Weights of a small mixture-of-experts language model, trained from scratch on English Wikipedia.
Size: 13 layers, width 512.
Training: 541M tokens, 4129 steps.
Below are experts of layer 2 (counted from 0) of a mixture-of-experts language model. Rows are named up (a neuron's input weights, with its number) and show model dimensions 192-255. Each number is 128 + 24 x the weight over its row's rms, rounded and kept within 0 to 255. Numbers have three digits each.
Before each expert's rows: "mostly gets" lists some tokens that are sent to it at least half of the time. This comes from a sample of Wikipedia text that the model never trained on.

# expert 0
mostly gets: "9", "8", "6", "7", "5", "4"
up0:143108139098121106119148116138123104099123145115110087115085075123148110124146105140120104141125157129117079148121075168175091111163152131115118138133116148131138158101174112129153124111065112
up1:170160167167095140129135133146101111162110119107162150138124161109119098135144122105113145144158118124127101107094094132157091096108132089107168165128160112129137132156126093135113110136127155
up2:172136170083120092140153104135133125150124125113174110102132140144143143146109088142081136124109149098133167136143130110146146138160146114131125132167158122145146103139141136126163105121115141
up3:128133131128158128147141157095140132120123142073100140114100131152117141156127129113125164058118131143129124134108136118127116089156133087135135134138119093137116094156154112127160117138129177
up4:131111140099098102068146152143106122136127117146130121106110138147133112113124108122152122108149121104107166156180130140127130116119147150115109175121153117084105142137113167139087110157160129
up5:135135129137132102152125141118138141133131171113104141121155090161111176165112126145171141122171117133151105140149149128162154135121117134152090115079134138144140120160114110124153114107174121
up6:139116113163164121126135093112111125118117131175091080115096179124140156091128152104112154095159134080121118155102111160151138118131143133118116113111105095120134097130080102111058112158113174
up7:146107133104098118115139154104146135172161113099133116137151183078125103125117138143119151124145081109138156133159128138096100113111071129091130143139132110118099129140132130138101096159147111
up8:180151131093145120142166127118098128116126113092142107135103092151124102097113119140086123140101134113106114170091113164108118144137084171120121158143136107117116129090113163107140134165120128
up9:155112132143136072112086153132097132165144129130134138127139133177136130108111118141107123103128160090098120128189123144105155113096106141117146119072140144128088128146098116112113115159127152
up10:163098118136137144129107116127141187138131133078140133125127116118103132118109154165149164104101157102137132155158111144081146145113111156131131096122097119123099140152136090091055151146089161
up11:183129142102141112141085057157154149125151123132144096071129110103119111128146128112144088153137140125104169122140080125150106125146115157130157129107149163165150128106123136113140177073157143
up12:167161121115151097094146094149110149134162142162155110094126133135139131109123083129102116132127086128123097103150151115113145137148134128133193125140113177173126134160091173130116107124114085
up13:121112121152119086107115146128134119113144134117141126118136132191113138127123098134120101143138087082125134120080137110087160118161105158126142109137111143116143093122110136141139134062115158
up14:148080127113109163114121121098145097107167127094136175101167125115115133097097120138133142137155111167137123140106124140143145145143122160145169141097129156152110107123183137135082135156164070
up15:163098139090106091146100107130128107122131110115156119170140141132130135090113133099130100131139136099086111091116106108134143116161128140185144128110121117130087145082118184102150143110108139
up16:134154148113142107183143154129127146132133127159107174089139145137121114107161100119075146054145088131160149146125113127130148136078091158122137114118147097155139131100161143086100114115172084
up17:159107114159143129085175097119112117155106152166161157118112116125129103135090094119171101117093105103137070150101203133120142111182088116088147143145148150125094111094134104144125113115121162
up18:154079156146143123089173083135128154127141150130110143151138131148130120124146167135137121118135131094140087105141140116162159144072102121143146130142125119130113132139141123118103121136136143
up19:135119144132100150059114136086095119128133132126126142125114104146136118148161117117113156136103157131120116159120102116138080091094116147132128133135099100081137145090114112158124165128136118
up20:080144143144138165144148074115165154125155112109103108134109183149129124165117129105178131083127129110134109126134158144098105115093074141124170138134159135110130120120118077126145152108116080
up21:181127134099104130125132152091155078159134072120106193137142120141157130139121161119163133171143115138121088143126158141122112085120104163112161150177119098127110149118114146058137099084111142
up22:117134150135163134099150122132138132128135140142152094140108166153132147107159112156124138132135110145112126068156103157084131152120157155134159120125158109117108096141146138123091144156134122
up23:106081126160134098130127123144135141113110109148105141095109126160121163143090107141132117091154117109054076099102168132132146117106136128096144124084108195112110118128136105115138135164135109
up24:210129086118143142137122145143159162151088132134098144123118108174180103129119129134141082116059155086103133122125121116154093108103101102119101137143108144126095111173124136142085100136130151
up25:164074139160144106091118127081138132129136155131142131122135128074136092086118114125136051153117115140136106133166136152143140105107112166092113099149116127080143097156123132126120116124153134
up26:141134118139115136145117172100097165125123093079155132097148125113136136190116130098123110124132125087121138136156139136109112134117101129097135117175124128150125128125183162073134071109163110
up27:116152131126124119095143119147147116057122126109129108166132130108166118079105168156145130149142105105128133171113146108125142119141120134105163160148155144167109114118137101140121083107142139
up28:111149151105133149136119147135176101136107121102116155085147105097107115165136139114164151117119094153115140132145123107125131101106134116123143145172156113129161132082110098100071130138138148
up29:141164156098105142150143086054120127141111150131107176103152156117141136144140127120143113105160104163111098150134113170104128166100176140151087160164089142105153133110099154107138110109145146
up30:093093097128127124145163117114119139140149106112123138151147170101155124150093145133101184105137103153120101102114089120125115102079129123105124127156124135117090152145175130122110112134161131
up31:146148165061107111178128114107128166136187168155091122150163156164153122126091077129143094147142103118131132136095155157134117125121107153131165143138096146116099097135126137109140161121129087
up32:152110096170067153167105152103139137133199087150115149114141129136104125147105115159153150109142130114153142155111141143120109075131158126078116149150152110102091159110100126162166127084109146
up33:143114145134077108139093152093097105169127131136120150164161115119132113087099139151109153141144128089129120134130164091088105100131132082095077143137119097116108135133130121136189110111115172
up34:121119126144119068132125170121109134126164099093130148155147136160135084109164149126132126084148131138130144123128153094147160095126134144161123128112141135120129170167167108133133111142151122
up35:065131119150131182101112088163094159099136143118133124088142156122148151101122144145176127104147077114144119113145145112111112099155145136148142131128115153151149093166100116137176130126142092
up36:105151101132157134160138099087149162102134072110120182105136143133165115140157110123161117109144104144118109140130142165154093156131147131153186149157134145154134160157119093094100127137135143
up37:135149109127152120207108114149128154114138114095143159155106142109155156139170119117137174138145113119096126160153145129125101144100116134136131151145123131149178161150151110087113121144149112
up38:102125151173107111112092102144132151117118173143145170158174171160131120085122132133117106139106095079163121129112153122135091118154157097164152118126146120098118077151128116105184133101110094
up39:127130087114171161119114162127127075124118167143103149158121164123137139144146120149086127133082112121105102136150119111129158166172102093107136109137117120124130111131148113137094147127132118
up40:127090188139147108115117150095117089115118145099139122163149144140121123174125158162141175152109119099129130085125086120180140125130119130127154127104114116130132119141151146150133097144111110
up41:151155125118117107113159082167110092108173116119134098126143141145099097069115119180149124158110099137148100100082133082116149126151091171116153140133096095136160140141159103125109145112134125
up42:138169140132126115123150152094149122127128134114106108129144155112186132131126132112121154139105107095137095125069137171127075075116083147138170111162135092176162150133152116141128140118120116
up43:114093113123135166179156111126124107141113143133127123148153124131164102155140094110115128122111095125090128112174152155133164120107129153148134124146177140153118155118139111145161158121160121
up44:151143136125138159142120112148113132140140101117135108129122173138169111134135165153161099146146106134133109118119156151155105086098120140125122091135136106154131107136154119080161135119135112
up45:133103088142116158110133165094078170122090150115168073125130126142129144113092185135135112140108119121138123124123154172150112131116112147104097120143146152113128128142108197120099113133133106
up46:175120087105126099120102178150142153140122126078136118128101108152143126126098133133125132114145146083129134156135119156171130104120148125133108141106121139149103126146117148100081108136123101
up47:119152116128131104154111119082160116147140135161105142125140125116156129141119091093149121117102139143133123149110147184116158113129105150103116112125142169082113131138076144153158108111126100
up48:162095111088119164144117124134115120110121136144103133147109118177136153154135147121073110085100102146163062080134115134129095131103134142174113136149073157152137139135129134117109095113098228
up49:154105135129123150113116120154124129109139135110141127116138129166131145130161140111140118132126095175155128125141187114104144086141130173129126128145143150148091117123158147118122110122090126
up50:115130101179142120105169184149107147171084160118150119090153136111131152104103123113140134099114145124142081096116136130147159140114080147142178122150128166102123163132092126133111106146163130
up51:104085124113120147124103107130158103155097131130131145129158133123168127169133149123117128114159130120161167154057112121150102132102124132129147075158128150132119142154096118101106128150143129
up52:128094102131082117120133100125161093113096114085084141104095130121145136095131141084163124132094150129137101118122114125134137138170124154106137129117122114164156140114115142138159157079134110
up53:114104102124083157122127166115126095119132172123148124147134143163185125106133144134081098088136150099160165159123146118135154142142116118137177156124106092140096135145145185117133122126069096
up54:104069159122137108121115086136139149111146124122137127164102098112105152121137127099159140121163118116157131124146124125096153094107106167165145126117140133121118129093112141130153118125117119
up55:150077129118138097144130106123141141133089127136129092158107139095158106136107149126101141115131093095153112092139147087125172120132131125117108154089149157164109137085122165150085135141140136
up56:168143143104098113122102169128099127197144111155165137151142089126124104123131140138124140099115127106128147150105086086121112119104165100133130124100128135071100121124134133130151143109153154
up57:144126158134130115140153100144132116154110141155185153106121118161105144157138143133147125107127100135173109114137095140143143141149150115127117098072165103095163151077105101149116140176078130
up58:088138130142143101174134096106182073097172174113143142118107165153122113132110114135160142124164113131188150142125114077139120147116145158134143173139150118119126162129166112138128155098131115
up59:121090121138162128134104123132145122127132144194147095142158118138130141133136158126129121136160129146207114118096127129160160120107140128110105098146145124125126139136117103066111136084166074
up60:130140117106117075088134142096068110119108179105114164146148146154130130131138098121110156125138119144085087103150121115103123110124145172114108155132135140162153134115162127133144130133144109
up61:132100124157128107111149136138115162141162100144140141119172126154158149106143123171118103120114140102149084105156143141120120129109110158131171137148059126133116120164091116103164086138124140
up62:116097102114105116151181126091112124107134134129112155125154094105102093162137131183120141125112124162152100137169153117175109126120167152125129150126065122131119154121081079173106123098125115
up63:137077187170142136129147090139162120164108080127132132096134107114160136128145109144124157132147051126129122142167134166116128069093115161100127110121139151142141126103099167114141123090151110
up64:201107108103124150129161114165142105147100102163145105087156111119117118134097163130164121152141083108139115198093141148133131119120114140118120130133133130098177129165124117147117152160112138
up65:146159126132108103132160111130145081140088144112165105156152128150182145080142104132103115115116120134149124148134144156134095155107106090127137120118131130113095147096144143097111156148149098
up66:109159121111119144146114133091155133106101113149127143158123127124124113129115132088166091190139134123136150098146138128131161128100093179148137135133120138101147092117091151165071171135129132

# expert 5
mostly gets: " first", " it", " not", " also", " one", " are"
up0:146123154153089159130108138165160145111148155086094130130076145106119116122134109133051095139084110089156140095171104142087145103183134113116092184099105125154104118161097123108079141107129126
up1:133083102129128111141138162121124201127139124153114122139103132178110145116154133115156125071133091140159110115103106150107131143137140145102168116147145115102175100140136144094113153155120139
up2:149145133078142124148168132147161145130148151112117122107140150172141135134167173140106102123119125115199113110132136165138077142150115097125147142086164079167158093157124112117121107151141164
up3:100103114152134129171151140087110080121102104108102096134127108132160124124135133153112070142102156098136085145151146125155118124154127057141084137111143184143084085153077105121118115133169104
up4:149153145127139069165135140077086154111118132153116134124144110168150140143112115138131154124152151152115133069109106132151100149126127124134125073120114147109120092133145124104179147119088076
up5:157122176119118130126141090138104097139112142098133152151141152125110092139134089124093115127142095164149107119128146123096132140134120111103141198092138146145133096138149099079170115155112138
up6:176106155130088110166117126105122146130150074117167148110118110141150129116179139154132145143179104172107149157135177104153105140156088159125127121124120126175117136113089178140152135120109067
up7:104175157132154123155109160084128123132085104110104081132142109133100108129087122142124132121146131152124097120138161142147148115150120105139118121178159105158180118092152118112129139168136106
up8:150131094137129087123161126126111135141120164129109122096126140102075162140124110111081141133087146142143117109132141115160149092160159137107117123098157139063120140148141160117127129142125155
up9:189097134123086132103100098148162143128126105099127153104117142156159110115149094144091166151096122167116101101170166137098101087190119124090119127114118147102139102090136122122156124088146122
up10:132133133138127095143167145152141125125153117102144133096096125147165131161143109116081156105128150097145118151122118134096039103135142125118121172113111143140141144173136122122136078162105152
up11:127137114118127115120146090089114151123106156129098141128109140133093118140144147114122144152137133129146126144139131132152106112155158116118133153152176128086117137112135150140148085121139117
up12:130127121140096081148135116152122138084153123153131151132135132110144119142151097113150096104144116111118143103166092133103122100099144131136134114125133137133090122145105114151121112183142096
up13:139124150117097106140090161122106140165130149128080098127142120151112131087118120104160127071134116171115127087104107149158099126149124149138111104137116148121154141117113125117112136123122125
up14:100101090162115139091121132129141137134125126156137105125092143128135119089150148160133148100163138137165128133120117131145178115179158141148123115120125149109131128161145139129113120168152163
up15:152146129101112093146071140149118112127119090086184066116168114135120190139122134114108155130129093159130097124159100119151124118163087130121176114070118153132167175141133139100092136168141105
up16:141117076145144133126109079150117110139142137117128109094110123127089122143158100128079126122117147131142107116129146071095110086174172114143127108149144091095124126131139116145096096165096148
up17:125103109164114116114153162097117121121109132160095113151149128114106134126120137141120144140146089133134144159132143150151113119176156112102102157141165132080129137098138123142140095142130110
up18:142106146147107158114108109101123127086131119110148123086121109170120111100146141122126108114136134101160107134150111132142160178124115142152120105107108159142131133117148162136115182181100117
up19:133134111120100112113117127136149142151137135092126145143111137157136136119099119085134133126104119111119114064127163122100137106151123110081155121133106178119120112115127114091116127129123116
up20:107116133115130119145156139078130102136127204148186103114124118101122101119115120121101107117099079143089126153120136124116122108101106100146137157126187131130152127150135139120094145117090136
up21:136097160136135131114125122138118097129089089097085114109155143123113179143104146141133164122117121106145124107152140129079110146120121114148129134191113131135195133118144106093130110158124160
up22:142156137113156140133100145097138109121129162171139116094122112138132136162072139154153119149161111153138124175118125117148126137140114143114162110110087150117101109119131157151143119114144169
up23:149137108158119105093161155112115121126103091140132153146110102109100112133131116152126103112134140135098133122122110104133082082131117108162163140158084165165098092131129129149103094109134110
up24:178131132151122134112063139141092179136122076096095140136121127121135159113141131132151129117117120131156097109175142148107157117126159122106093132160124121129106117124132110113164145114111097
up25:118110121152125130131109128140119120105119143074072123114140150122171118151141107176143123090121145092086081164144125165137155121176120168137123112115123156129143091103124092115109135087178098
up26:151126135123135158089171145120132115104136109156111130159146103116110116130152133104113102134142134103094120143139137139134128165209137153110130152128116154109154116107100124157086103119155134
up27:153111107150138142090148061136118155132125154086100128145132149127115126116125082122085125088156140159093128120133124098114145121149115160157085141110150137128131116157128155095149160116126096
up28:123153117137142121126144045156156101118106140140126150079142093162123123173123144127108123116190104130137159084146131131118142132094104101097109111182167120087130126128108127112167108146119117
up29:145123105148117101134121164152148163142105145102105163142143128128147144110112148128086124120107144096116102194135095126125138169136159131110145146107120114131138117160090131123134112065116119
up30:122115135134080104144140113085143124131119119145135094133128106166106119116151129130113188101149146147147080148102150130112169185125107118139159138132145154163115108153118144145110145152150109
up31:109155122115150142181109136126081151072125093096120161091117133136111159097131170095089114114119115137158105108115122139134098116166147144093140110136101094094123099145154200087142121160131123
up32:141126111085146134129142150083125107118164122151140155127153099141132158104126129135156160122148101123094080136102121137120118130167170111174127150134078110127145127123138153165136124143137137
up33:150122134121099108099122157146107152158113077143064104149125117123095115150135094154116114125110133126146098097104144082123110113145120151131141136136165105151097138152135096144108109093126093
up34:146113123113096117136131118106145087097155073081133137146135118178103124120121134095122127151125139142146125153141122150142110195142078150100103176121140135112124127156139135099101135137129082
up35:154154148130136139104115143103132129151170134165118115083183133140148130130099132119101124082118131111126120144138132166120107115169117123170171133105168124116161101158125160102102137100106145
up36:143151122122104096152127175116149176124104138109140106154131126139138081128167115160091108137119134116137137149113150124123106147132098132125129118094116132136148127141131122114113137124099094
up37:122145129132129136077117142082137148125113126128051094111174097153119132178137101125144132117158084115144131163139141119122106108111128089161133082159154150147120102086095148117089096138177088
up38:173110177147128133133112183145117164101117091147094111120147098078133121127122126095144089136096106102143149111129116089117113126157109136121123163156120123125176156138151097155118127103160112
up39:107095147096163142145108155091139144107102111117136178142101118175130060136094107143114111143146090105136162126117165118194141138161142102065110141097100166153123103149098152138149146128134111
up40:143126146092160138130091140164147101110115110098138151135169099144140110158107131064124136135141130079182143146105120141145118123151121084102107152171112128090124150109138148133090113099126132
up41:139143110104181120081119178119182113165127151142180179161122123149068122119111137110160110172148098136133147116111108115180121128101116105136116126114139119154101107110116160142124130136099106
up42:101070126135140123124120143077127134132139159132098108112122078114098142100126151155153098088134109096140151121136086140083134137173161121121132112108144141149114171125137133129119114102147165
up43:123099136137100138135115149126122195144131072172111084095082145122109114149156136104147141134169155114109118079106156095105107114106189104095136127108138199115112134121157119120157153152110094
up44:149128092095150136119127151107127137175144070155153138136121112138139124065132148160145137139146147149152148113146093108146126141127158166142069122164149141130101122113115090139108117159135099
up45:146089131120126150138094119148108144124172091127093155115179094175121137140120118155121132078151099159103146123134135120109127167108108116134076100126111135129130155166156118147147122150142097
up46:094122140159105101105099099098138113120114122156174133099121125185117145127119132138145168121156115098160145100121162135121120142179157160099117127132132166152160126119090150083125126169140131
up47:084130139125145097109105114128147138139172115131110135115146110149150125111134133135094150092139136123155125124119161071115112119118166146116113107144156136121147091140103119114117128113129143
up48:113093143082142123134149144096109108157120139170134143084086141131142136124100134125105122133083146083089125133167152162167146147122113131109112162127110133153118079181081127155119110109078097
up49:111098130159144147142113121115158140105107133125112139137104106098122115143139123111158097153101177103107104143138146104067148160175103126135124131123069112131127130147071166117125146118159104
up50:118083124129153087145132113172128109085099109075115121140147102182116091136113144148109106117176170150128141111107119093117100110108117120139123159164116106113192120170144109137105107125062130
up51:149122167143114116103154127113156096111129168137114112127141117101129099103143128153131118148125139104128174134161148137114106131132128173129120113153063144120109130143110155146123142100122139
up52:129153135137108178121180152111093146146140125126133121139085153099154121116130148132086082110121140085152075169159123084110154124135143160126131112076155109144149125177134149097096127155119135
up53:172100146173134122151095114131121100117129141104129131072121134134110126124129110113130125132145101121142132092159132162132110091127081089150156165095139129141105119158139146103166121119108157
up54:146099105113076152085152126088141174135142163140074137131142109162179158133093155140125168117099106075134133124148129067139089126197144120143109157119160099148142146106099101133107100113132119
up55:134106118125077131136171131140107170126209114095132125096111126161109153100161144112067106129089084134095129135149130144132123074146150094123181108146120148134120171163090132086121130116156161
up56:135118114130167094132120160071116102136129131081157146168161091103153141123147165137142173121135139141141093137134101130131122120157145107125191161132127150152133106149152159114119120095132098
up57:121171129167139108122136129110114134119165127172126140159123098144137089125079134183125099094150128149164149094156139140140134085143156146113111106130106144125088127131133124160105143138112099
up58:128137149130167078095137143144110114119121105081092152129131125111106107162118170129151141176153121141133130134132181100150134098113112126101119113165125135134119119127154059105164100168124095
up59:182136131100154118097121147143196149114180128166157204135127084107133110097124178119127106143132127166145109117142156177112156124153090129114122125156144137146134084142100159136120115078157113
up60:136133124138070120111141151118145137123143107089110127112126124142150099156116156077086128120140142126111127142152124132144151104113076152145157120124092168183106093121102096131130078135133110
up61:121120093094104118148126143116089129127099150151103150120087141097167155128112090144126091128150105180127174149147108112129107150124128133129125139086146148161115125129122117122092099098124116
up62:153077168063134118145169143135086097093101155130103141138125100122166130124169140142100103122097119133126165128117139134129086158135148192137129124110103105132108133152129120129115079122117137
up63:119102096166104098120198118125071165149120108131116158160114120144151121140126113110175149125116144109138134130115139141107101140128142115148098129169117113151132135143158125115093096137100116
up64:145157137128100069135133138116099136142116113169139109135124127141117137141099112098140130146103130117148129098112136093126111120151140119150115148155153124147155139137106138123122143107149069
up65:166132146154102143118137128115141132141099116170157138113090205123130156190160115131128122157122159113096175116153122128140131128116127137145148148072142136089129106148148152067134127139164095
up66:126148143110153141155153099124123131116172137133141143119141125124147118133147167169058148116136128129131112121128132121150130128164132113142109173177135141178118084118145153153172116086097084

# expert 4
mostly gets: " the", " of", " and", ",", " a", " in"
up0:108152122135154090119122126117108107101112107154136146141114113108167154119131115122112120174152142158149150092124093142098143112189159124104181109142111159107126117088098109125144100102141145
up1:138135122155128137120137142122112154084170144152118104137115111104147100093110144128130103128131153114131132167130103132156159147138121090096133148161145134144137147120113135154088097124129120
up2:128140090113147149126121148092186119150156107141135145150119114133104129137159118140144130093142091139136116139067105156132136145160108108094161148129150095159155112148121098141052162108122120
up3:155117109135102160117107128104144118123118140092121146140174135150077118094081087145119124107155158164070087098117147133109145107149180147138135124118145151114139135129095147135122080113113129
up4:159145132119140163094157110088117116097140107137119130091140134142118139125141102151137097093117112081107152145163119169136135106129141109033118109105135131144142079192126143116163137164106127
up5:131151116112119151179126158145090109136165105145125111141130110123128132133116115113103158157143156070133125092141122155109127098115094140117084122100169116100157149122153130089114110113099181
up6:120127090133094125109131121107102078131137182121147142121125095117121161109090133099121106149107118133119114118117092096135093105136108130139147081101132149140110124110163122135100118123117130
up7:160100139099121109126126149149094131109137145138107135129111152115116136164124139114118077148126131086137162128134119142118141139129129141146121117137103115109068126108127110177149121120096128
up8:115124118136105100112141119151146163141107107141099140107105121135119136125099122144108142182090131141096164123129095125163102118124131155126134127177136129104131099109142134140149122147086117
up9:103156132109149156169114144138148128177130144116139151083113124109122117135115143116130133117146156152141174114117103148103106096179152115137115113122135116126166138088115113158108164108102158
up10:175125104115092116123114106118138123121123118133123143091111123129127142136175092133111089132153130118122164101112111144129155129122078134117157170096145154145134069130098098145115114110118134
up11:098159145158150170160115165141149150157151086125096157116155147109076130125091142101093106113150124104094126138183150141155165150113131110122080123160163108142125107154129079155132147091150102
up12:094116132112154125126123076099113132121106138132147114162097149142123127102139114109104160160143118139111084139103115154148133111106115144129148134104131122122152157127139150122097142087110138
up13:135143154146156165186098175131103117192181129151119124127127149097126119117124152126125077131130115142170109139139157117131163099131146116102146118103115116105128131133108182117088162121180121
up14:165106119116142134162151138134129133098167100137124150081080095133146132159086146174126105175162112113101169119123096109110142111125157156092165130176130168087098097113102144142153127115137154
up15:110119127130169132141159151127108135190153118113097160141106119138160130089125147117073117094112098156112133105210122110134165151127150155087146154176170115114157125126113154128156064123135112
up16:140130125111079153123104159082147136117165141136155163164102128140118132140144081138116139087088153088138158131119122166138119153109101135095127105134191136141148140141106128161137143132158109
up17:103121121135148120134108115116106107109107147077153154116108093102135140128104150155122121136145120083092081116120122128081089133122122143104104168151108117146164101134135103165137168120145114
up18:128102088153119126137144144125140116060150102194106080129118083114146142114130114122122125130163107179144142135093119111097177149147107151165124134153153113112156109166067135087121184122189153
up19:091125120139117155093180130099152126073177166163136096166117110128103120121121125180145153096165094127110110128104125121107115120106123110095122149120164137145111125151119124136093135151119122
up20:118141119141137110128134151104070143100115176117151143110107090123106170138100128107092149154175152156140142110144135128090097093117140168137103146088112104119176104124134134128117141146102128
up21:137127102134151144112154098073160077146132109109157133102105114155078105106162140130188111121134137150113142083120149126137167187151094140110123121107126128091147104130105106100128112110136124
up22:131161116120091185099104142087108122108102116130160135138105117133121135120102080096142107088162126115105098108116100128131128122108117158123057106122114134104131130152148121133159142144161092
up23:124130144167128135100123147140148109129167097116098109134104112162147133115103195118138112109150091142105134162156096134127125119140108106155088138131106083098108142105154124158118171184123095
up24:151132084117111119174154153129081140133108126105191098155124131124128129142158165103135154156109111122156128107159144077127124153116084125131148185147121101113127134109129165101129118120123114
up25:159104092115119084105113130143138139202130138111134130133093099097154106102108116106082133083118171090147201136160133152108116107149093125123160134142173180130159106105157145158102162119130122
up26:110157170125145070131149095109093120115129191056132114148106155126132154116125115092133185112099124092098139098110175141097143119108155124158117159144094128155101130162117155098148124100147120
up27:150106137131155107131153103108129087149149174097091106137147156119129152151154080146119120146117137155119126168099139151079112129099088107105125136182115163122172134132127129139145083115137141
up28:139148164130134131108163137125124145103117099109124118109081114182152104117114123135121132124138143108098135174165156100097154105151146106147128116104171138088135126147056126086110139103128099
up29:121147151143143118124132101059115092190156113112154085114158129128130135148145137143136147139120140167098166147148141133098122105144118124097107120119060070130158122112155160102125149120107129
up30:139097092175100126091150126132158133143144201155119098105126174114114150106123138105097124140176113106144109068137159111104173156181114090131106103120146147131161121120141150144098107125087127
up31:154132118145073097135130113130089119116160141146106117108144181113155117092134116129135172148156113106131144118155115096126133128101123129151117124137119144122158077144134095133124106109106080
up32:165169092156130098137132109122102133133112089119125130142165119127105146110172175118122122102104099119130183107141129112117143173170139084119149140115154089169149179099156130121082101113127143
up33:137153082141078128112106162136137110096141078148069163121129143115086127113136106180121132133168127099099122143180115125131063089125113153136156134143200158101070166103100116132111133083136087
up34:119090097158100112182211149097085094131181170127146124074126076148133169148156143118085123104099100134099122091096137123125138119169123141127138150114112127145142123130122187135180169126112145
up35:075125130129126155099102155113115121116139115112124117130149163141118136103102141098130104094077131109090138127141127135124128117101107134127083121120111128131128091158122111123131131136112118
up36:154088175097120101144148095104103088096135154115084151131120163121137172087103161193122087094135132176161130167130102112159136100146134131108131137178105123172120088147134117104154155159120154
up37:155123168131132066125126127090130077114150085140114157129133126149155122111122133123112102150158098108143177142150135130096113133164113115116142146128111115146142161144158114143100141148148148
up38:128152138086165129103126083114185158115136105149154157139168102149035121132099127132080115108093094132117153186156131136098106151103116144100139124167155148106120120110118138127127120149124163
up39:155152134115091131056134104156131148203162133076122148111107134127140176173159136114111147132095119114093128162136147113098145097145118137140164151145131112123076089136102172086146121090129108
up40:153148132135169147100154142107156132070153144162097141133080115116156140160134129130211098102162092140086110137139134125169118141141094122158102105142147126164092128107135111113124104130115103
up41:118066120104140145090180125127136136117155156115119128065080117147115139123092146145105163084142144124143117123107140158140129106140135104109144157120119177150124161112128086124147150126108118
up42:171159112062159097107137079126131152133140106125108114129158115162151120161119171140128110089161130160130136122124101128113098115120132176111138148148128150109079107173110113128132102141151085
up43:137098098125154125130133156107113148088149145159140135135129135092080154165149150095144149088115117118125119101114168112171119138147181103103118135142118138123098169155119127125111127125101142
up44:126109079112133091086125123100135083113061147152112080158136105093116103135124146112101075109134097103163118089134136135158159136166098148143146161142146121136194113132136136116111148126160128
up45:156119081156141101119139146141155085113102147129122162116117111162134113117125116158170145156145162107154169111083154149146081098128105094146118127135157161120096094152102112121112121109153118
up46:165146109103128133107145114110197119113109087105135142122093100164104144111162119130140136122119103118089113182129143118130138116131114115146158076111142096138140134119138141123120178119098098
up47:129136141124160149130102095146136125137113143106117136134101130175101138145116098131138114130171111087136111159129125122089145085157141107096151100151126187150143068123112108160102153128098110
up48:116112114133131114195104158101115167075153159089138115147090141141164121139112129088131160127145151172122139114147147144127105140107126160119072142121115094102138132139139150105145099091144176
up49:143105139127130127094156123078069088116135128088103141097153143117128072105141178116110118119104138098123107145152124088166128135134143128134129115093136133106142177125146100120125107144148143
up50:138067163131134131145122154122099129117147101169119108139129069148154149129140087126127125105134162124109096126162160106066155129118134123111104185163156143143118126126117110116185087133155112
up51:105131151187146161088135156112122130097140093147129156132165109160118114150115132098126118176167119122153128100113154093116161110140120117079206133144089161168101098116140142145124116118108143
up52:138087120124092118120122133107107137144105124157104103101123112110131149139095132107128075115153094089160107129152129111110148137127103145089094097098116131118119142125054154111148132135145081
up53:147144107129128113096141131186132117116109120105150153124152110147148112161125127189073126098127099139114115087100126113086128113138172153133097150098122134129150141140130139135138164085104146
up54:128146175096115168136151149110086090095152170105135131112129154110125137136065130102117124163113114098141131105152061141098046130138094112104130098123136152142161145148096149077129153121119158
up55:150106110102137119096134140145141123111150113143129131138173130121117110146123186172124104109116131102132149129147136090137101157123139147153131159154160178162145099118081079120110154086167093
up56:114100150180113131123144124066092111134118166095091101136108148144127164180133124101152105140112121095176141083085135174066133134098071115136156153137126134150129160108141120081172113121105152
up57:131182128133142128107161180141127134120125128108151087090068125112106109133131142127111106118145151121102124180158123115145141140155125105081132124103115131119131108125098148124130151141180118
up58:116152167119153149150100114153084145112156106167127095111142123130154164151137147142118138125127169167126147120117091147099106146160128125147124130139140148141116104103120182112132139085136133
up59:124112147145143116141122165109103158118129104091099138103135100145151166144096128094114156135117095143202153079148144169137112090150118107145095120124095121133110136125122127139110108121116135
up60:127127106155129124146154171070130096097099157156159145119087111140142123146142107103115138135103144121095108140125182155105097084125080158134159144113095139118149119139125118139184161156093156
up61:126114127098112148164071107071164130116143161108118127154111127123113132103107137126168141177151142107134078156156146141175146104101151115150165105132169162110126102113137113101127124151148132
up62:083143168172121152163148104069119096086137109141121160110149125093122159127153152157138119120153101091105109140127126110121130113166127134107137131125136130114104127129118084121107101135105162
up63:125116148102105094140152110107114160121134122077128133149162093140138109100109118128126123146110158134130178140115175146105092147123079158110129150121128142121136114130158119103102135067100108
up64:140150159118126122167146120142110102140097150125122109141132153147134135073086113083131110164126138149157129092053162129079138125126083138111126166113100111110148113117112144136127134114128136
up65:099149133116106151152117154137091104140132128163122157097173074151092130112129175145159122089118136149125145143104120119137171098164104139133061124139145118112100151101152138136130136202138121
up66:101099131105109121156169132125108120132095126126134158098148138128109141112153149122111142083145094150154109166151130122128112103150124097107114132117138146126076179112091112155116117135111130